From a checkpoint of a small mixture-of-experts model trained on Wikipedia.
Size: 11 layers, vocabulary 11778, 43.9M parameters.
Training: a variant of SOAP for the experts, 275M tokens, 7908 steps.
Below are experts of layer 6 (counted from 0) of a mixture-of-experts language model. Rows are named router (the router's row for the expert), gate (a neuron's input weights, with its number), up (a neuron's input weights, with its number), down (a neuron's output weights, with its number) and show model dimensions 0-191. Each number is 128 + 24 x the weight over its row's rms, rounded and kept within 0 to 255.
Before each expert's rows: a language model's description of what the expert responds to. This comes from a sample of Wikipedia text that the model never trained on.

# expert 54
It responds to: Line-initial pipes starting table rows, hyphens and colons in infobox lists, especially election and results tables, e.g. "| Labor", "- Manager:".
router [130  76 116  63 146 127 128 188 150 113 126 144 125 115  92  95  82 144 141 109 178 140 120 174 133 127 111 123 100  90  97 108 117 146 119 139 111 124 160 131 115 137 109 164 139 103 144  88  81 112 164 117 135 149 135 124 131 123 100 157 167 131 107 122 117 152 101 152 131 141  58 115 149 113 112 118 140 108 156 107 111 133 120 143 111 147  94  94 103 123 149 110 142  92 131 126 137  98 108 138 153 109 111 163 111 163  95 163 133 103 163 136 139 171 145 120 104 153 118 134 105 118 135 136  96 102 150 124 132 131 155 162 114  94 130 137 134 129 117 144 128 123 107 144 113 158 112 114 105 161 156 120 125 149  96 132 103 151 169  85 155 156 134 111 150 112 115 154 107 129  64 155 160  93 128 126 144 136 156  75 146 104 185 158 155 135 140 117 133 102 121 150]
gate2 [165 154  88  94 125 103  93 143 163 166 125  92 123 121 130 127  89 175 155 145 141 162 126 141  92 141 117 130  90 139 159 148 129 162 126 140 132 146 125 110 144 115 171 179 135 122 144 109 140 179 111 117 104 135 108 108 133 133 122 176 128 103 109 166 151 145 127 145 103 129  86 115  87 129 154 119 125 133 136 135 138 123 148 137 126 145 126  83 148 129 116 132 186 158 151 151 153 127 174 117 126 162 148 165 171 145 108 137 112 137 148 153 116 162 142 100 156 101 109 131 104 149  69 145 117 110 162 119 132 161  95 122 133 158 106 133 146 131 181 135 152 184  97 107 147  87 139 106 138 154 122 123 171 144 137 120 141 181 115  92 115 118 138 157 177  96 102 154 141 133 159 134 151 122 106 128  95 142 141 146 123 124 147 139 150 173 144 128 117 146 149 114]
up2 [ 85 121 155 172 122 150 136 122 102  99 121 128 144 106 118 104 170  75 130 112 121 113 145  81 155 124 157 134 161 113 104 132 119 120 130 105 137 114 151 150 104 157 104  89 136 109 113 152 122 101 135 114 167 124 116 145 117 126 129 108 131 147 118 125  88 130 140 113 145 103 157 141 163 120 125 155 133 119  99  90 118 134 132 131 134 114 129 172  88 138 154 113  75  85 115 124  96 122 104 142 113  85 104 100 120 146 126  89 153 128 133 131 115 111 130 132  87 138 143 133 144 115 206  79 125 128 119 139 125 122 175 144 143 107 166 131 109  86 108 126 108  74 168 125  90 157 125 135  83  89 157 128  87 123 113 129 122  60 128 173 152 146 120  90  74 135 160 116 145 139  98 104 116 125 132 126 158 135 134 114 143 119  88 104  94 106 111 131 130 125  92 140]
down2 [123  67 140 131 105 152 104 145 153 125  84 144 137 135 146 166 132 137 145 139 142 107 129 131  75 165 105 105 107 127 159 157 175 123 137 125 113 128 121  97  65 186 149 151 130 136 113 142 116 128 109 121 132 119 110 111 127 136 115 171  86 112 158 174 117 134 170 107 132 135 123 128 158 160 130 163 156 134 118 113 159 126 137 160 135 132 124 105 140 105 117 148 104 107 129 126 116 126 132 137 103  88 163 136 146 116 118 152 181 176 119 142 114 139 152 143 151 116 143 139 152 140 120 106 133 151 164 140  93  85 148 128 140 146 113 133 121 169 114 162 123 166  95  98  89 120 110 125  92 123 133 129 136 119  81 156  85 159 133 134 100 140  91  96 114 139 105 181 130  98 160 129 125  94 167 139  88 164 121 141 119 132  97 126 161 147 103  76 139  81 134 114]

# expert 14
It responds to: Final pieces of nouns and names, often in quotes or before brackets, such as -ism, -ization, -ski, -s, plus non-Latin script characters.
router [127 133 171 130 114 159 107 120 115 131 103 134 125 141 181 123 128  82 130 123 120 132 145 121  94 143  95 118 120  94 146 166 122 111 104 100 150 126 120 147  96 109 114 119 136 146 118  67 115  92 183 144 147  99 157 124 132 154 134 137 138 116 145  88 124 162 132 160 165 145 131 116  99 134  99 159 100 151 157 126 131 129 131 119 125 125 124 128 138 116 117 135 138 109 120 147 126  95 121  92 116 139 108  93 148 119 119 138  89 156 104 127 102 108 122 130 137  92 142 127 174  96 138 155 166 105 120 133 142 128 106  99 178 108 115  96 104  74 124 124 127 169 152  88  93 122 148 126 161 119 153  80 117 151 100 118 121 140 173 151  85  98 103 104 119 110 105  99  94 165 147 134 122 147 131  89 170  68 142 166 130 101 122 135  71  78 154 115 132  84 130 128]
gate0 [161 115 151 145 149 140 118 156 142 128 137  79 103 155 162 129 122 107 162 161 125 155 108 154 117 153 110  83 120 109 145 138 123  69 120 139 167 111 114  80 112 118 127 136 143 126 126 100 144 146 139 179 145 128 172 181 138 117 114 102 146 149  90 145 105 172 140 145 144  71 116 144 118 138 153 152 131 146 128 163 119 142 146 165 154 122 157 148 129  88 136 120 138  92 109 107 121 114 163 121 134 131 127 128 138 105 127 122  56  85 161 176 146 127 143 129 166 109 145 120 115 141 111 132  88 112 159 151 121 120 118 140 177 159 131 102 123 106 119 167 103 162 127 124 123 159 148 169 154 154 161 148 137  98 108 125 103 125 156 175 108 138 109 143 141  93 117 144 127 130 134  82  99 136 108  92 153 129 105 128 117 109 156 166 174 118 111 151 122 115 101 157]
up0 [142  77 152 129 136 119 123 141 151  86 118 101 163 145 122 116 154 131 123 158 135 128 152 134 113 162  80 106 111 134 116  97 187  97 155  90 152 141 117  95 144 147 149 105 200 111 141 106  99 144 147 140 120 134 143 137 115 129 116 127 137 161  91 119 173 130 132 116 105 113  92  94 102 153 119 104 116 145 151 117 153 156 113 134 111 156 102 150 152  85 108 150 118 134 145 125 135 116 132 138 128 114 125 110 142  70 142 160 108 162 148 139 135 124 120 107 102  98 144 154 164 170 108 136 139  92 157 137 110 103 133 129  94 144 140 146 132 127 118 128 124 124 153 151 135 148 147 158 162 142 179 135 114 100  94 100  86 124 142 163 110 145 170 156 152  93 113 112 160 145 142 114 144 142 127 119 115 129  69 115 142 145  84 118 126 143 129 149 135  46  80 107]
down0 [155  97 116 101 130 117 132 125  91 111 117 111 146 127 145  89 144  95 142 125 141 129  89 117  94 138 124 123 127 102  86 110 125  96 145 157  82 139 150 141 152 129 117 118 148 104 150 139 119 137 109  71 118 115 159 126  97 111 137 144 133 125  82 170 138 118 158 137 114 117  78 119  99  99 189 115 123 141 110  77 142 129 143 144 169 127 121  98 120  99  81 152  85 146  68 116 120 136 148 126  76 120 105 139 128 135 123 138 161 121  79 154 165 107 116 167  97 121 119  84 119 144 134 119 155 119 106 103 158  96 131 157 106 133 112  98 153 113 145 136 131 137 139 114 139 153 107 102 122 119 150 138  91  80 138 152 136 112  80 140 113  99 192 153 174 126 130 118 133 128 121 106 133 116  73  95  99 150 124 145 123 119 147 109 148 163 131 140 137 139 111 174]

# expert 38
It responds to: Line breaks after colons, headings or sentences that start lists and sections, plus table bars, "include", "including" and math markup.
router [157 139 129  99 126 175 139 120 187  87 159 142 117 123 147 135  83 115 103 104 140  91 112 137 113 100 143 110 116 158 134 135 118 147  96 137 142 116 128 160  73 130 133 168 130  89 128 130  74 114 195 138 125 125 107 103 117 126 154 120 186 135 101 188 139 135 127 118 164 136 104 121 127 114 132 172 138 107 133 135 146 141  91 154  96 131 158 108 103 118 156  99 156 155 126 107 156 111 119 133 123 135 133 121 132 116 114 166 114 105 162 160 128 162 140 129 125 106 132  79 150 107 140 159  94 149 140 108 148 134  97 172  89  73  82  90 154 166 142 111 131 108 173 134 175 150 136 123 133 152 142  97 139 160 144  83 152 145 140 122 102 126 151 124 179 108 104 134 139 114 138 128 124 153 107 115 129 112 124 112 141 141 125 116 156 117 129 163 137 138 103 103]
gate3 [133  70 151 148 102 111 108 135 153 171 105 141 179 116 151 135 120 128 129 140 117 142  92 120 145 105 142 167 109 115 121 103 122 102  88 115 177 121 129 160 157 147  97 140 121 102  79 143 137 115 168  88 111 123 120 139  96 100 129 129 140 115 136 168  77 145 140 127 108 111 145  98 120 114 119  94 131 128 138 120 150 130  95 146 146 138 130 151 133 144 123 107  94 125 164 157 107  93 125 120 154 131 111 138 152  87 127  79 125 143 116 147 156 120 117 147 118  85 106 112 102 128  97  88 109 114 135  87 141  64 133 128 117  76 100 104 130  77 114  70 131 105 119 132 175 126 163 124 161 157 143 142 148 154 157 112 126 134 111 139 126  99 149 101 131 122 131 152 114 149  71 127 126 123 141 137 129 155 118 125  87 148  99 173 107 148  81 131 151 161 111 100]
up3 [119  87 161 157  86 142 167 113 146 178 118 161 188 135 142 165 106 121 138 138 117 141  78  92 142 123 130 170 126 159 131  96 121 126  84 113 161 118 136 171 162 124 103 134 148 113  98 115 120 135 162  68 125 101 150 126  53 101 152 121 129 117 147 142 114 134 150 122 141 114 107  96 117 132 154  79 155 140 125 118 144  98 113 142 142 134 159 145 154 131 122 138  95 122 165 101 111  95 103 151 111 124 129 144 129 117 109 131 156 151 115 179 178 125 132 126 121 113 106 130 149 135  77  90  92 138 126 117 112 116 102 110 120 105 133 124 110 101 102  59 116 101  96 113 163 136 121 137 159 132 143 170 125 151 147 122 118 111 125 141 130  98 126 119 126 126  91 178  96 118 111 135 155 104 141 150 121 158 147 151 134 129 131 143 113 143  80 134 114 163 130 114]
down3 [154 133 120 101 157 140  96 104 136 136 132 155 113 152 136 145 128 121 125 103 114 148 145 112 127 147 115 130 105 119 139 133 143 121 120 119 117 151 122 108 151  97 126 129 113 120 105 151 131  83 133 108 121 134 150 137 145  81 131 140 108  77 130 214 115 149 107  89 127 115 153 125 127 160 190 156 129 102 143 141 145 154 135 147 111 151 109 103 121 159 130 138 171  84  98 129 126 116 144 100 155 111 133 112 149 128 172 171 150 142  77 103 108  98  77 116 138 156  96  78 111 131 140 107 117 126 113 111 132 134  86 127  95  86 134 129 107 152 163 131 133 133 117 125 148 116 133  87 125 133 120 121 106 156  99 137 152  74 168 111 109 122 107  90 169 107 156 138 123 124 171 170 172  88 139 123 161 160 160 113 139 177 126 152 145 133 159 157 132 153 164  98]

# expert 42
It responds to: Role and group nouns after a determiner in prose, e.g. father, player, company, club, network; often completing split words like bassist.
router [144 120 154 162 132 124 120 152 134 162 110 130 155 140 150 137 114 121 154  95 164 121 119 106  85 132  84 113 140 113 144 137 118 149  98 104 160 166 102 141 127  98 118 138 105 130 101 127 160 159 102 163 126 135 115 110 106 152 103 109 165 141 146 110 143 164  91 148 169 162 165 166  90 135 138 133  83 110 144 137 147 152 140 135 135 158 105  75  98  69 124 142 141 104 153 116  77 104 138 138 158 126 140 123 133 110 119 129  87 159 106 128 128 134 149 128  90 177 154 110 171 128  91  95  97 126 161 149  96 126 141 132 153 164 136 122 132 101 107  82 143 118 139 135  89 141 122 107 150 118 133 112 166 113 101 112 145 153 128 152  96 124 118 100 102 139 115  84  84 180 132 117 142 169 182 127 113 122 132 178 155 146 103 138  98 129 131  97 141 119 130 135]
gate2 [110 135 154 132 165 125 139 113 121 139 148 156  97 168 104 145 116 142 110 127 166 151 138  89 116 103 153 134 119 171 124 120 103 159 154 120 173 139 113 127 137 153 157 140 161 112 135  94 114 157  78 108 147 119 137 144 129 175  80 142 111 124 127 139 183 135 157 101 146 169 140 141 138 143 126 119 128 118 149 139  97 117 166  93 103 163 111  92 124  87 179 146 118 106  98 102 120 137 127 140 114 141 102 122 132 135 130 133 133  97 112 115 104 140 151  86 132 189 153 195 145 125 119 136 147 107 118 156 114 122 107 160  71 109 141  80 107  98 129 149 116 171 157 113 135 115 139 187 113 112 146 145 109 121 141 129 153 134 108 159 130 154 135 157 113 107  86 124 126 181 144 166 115 145 117 108 111 115 149 107 150 133  74 120 116 120 113 128  84 101 123 146]
up2 [131  84 121 150 158 125 126 145 137 124 111 147 133 120 110 159 130 133  89 121 177 101 130 137 139 115  58 124 163 148 139 118 147 126 142 122 103 132 159 131 126 133  96 108 160 111 135  99 154 122 107 143 142 105 151 113 128 127 139 104 124 138 114 136 113 138 119 118 141 114 123 111 106 124 136 136 157 110 163 134 159  83 140 114 133 140 113 131 115 139 120 105 181 147  64  71  72 126 127 174 131 144 169 140 121 153 109 151 146 170 105 128 196 130 143 108 151 128 107 154 119 114 145 138 102 132 124 119 144 145 157 108 102 163 110  87 125 133 147 126 166 107  89 113 135 122 127  66 131 107 137 160 105 167 163 149 136 117  99 154  91 135  72 122 105 120 135 171 134 143 143 126  52  94 107 100 114 128 116 132  97 162 125 165  81 144 118 152 140 121 151 136]
down2 [121 153 155  88 106 121 139  90 154 135  98 132 136 167 140 118 162 153 139 151 156 149 117 111 168 134  54 130 147 104 123 127 169 151  96 147 118 140  99 128 166 101 111 133 115 166 117  48 133 143 131 134 101 113 167 140 139 123 123  87  90 115 152 110  87 161 106 121 124 127 126 109 141 143 110 120 109 137  91 132 116 131 132 140 148  81 113 131 165 177 110 150 118 160 156 126  98 141 129 109 146 144 150 101 158 123  78 136 116 109 151 135 130 139 155 116 147 195  94 153 136 140 117 109 122 165 128 145 167 104 157 103 149 131 128 140 113 150 113  78 152 130 122 106  96 137 115  91 124 124 132 136 174 170 155 137  97 130 126  83 107 113 141 123 150 130 169 143 118 115 129 161 109  95 171 115 133 127 128 119 113 161 136  81 146 133 149 146 167 121 117 119]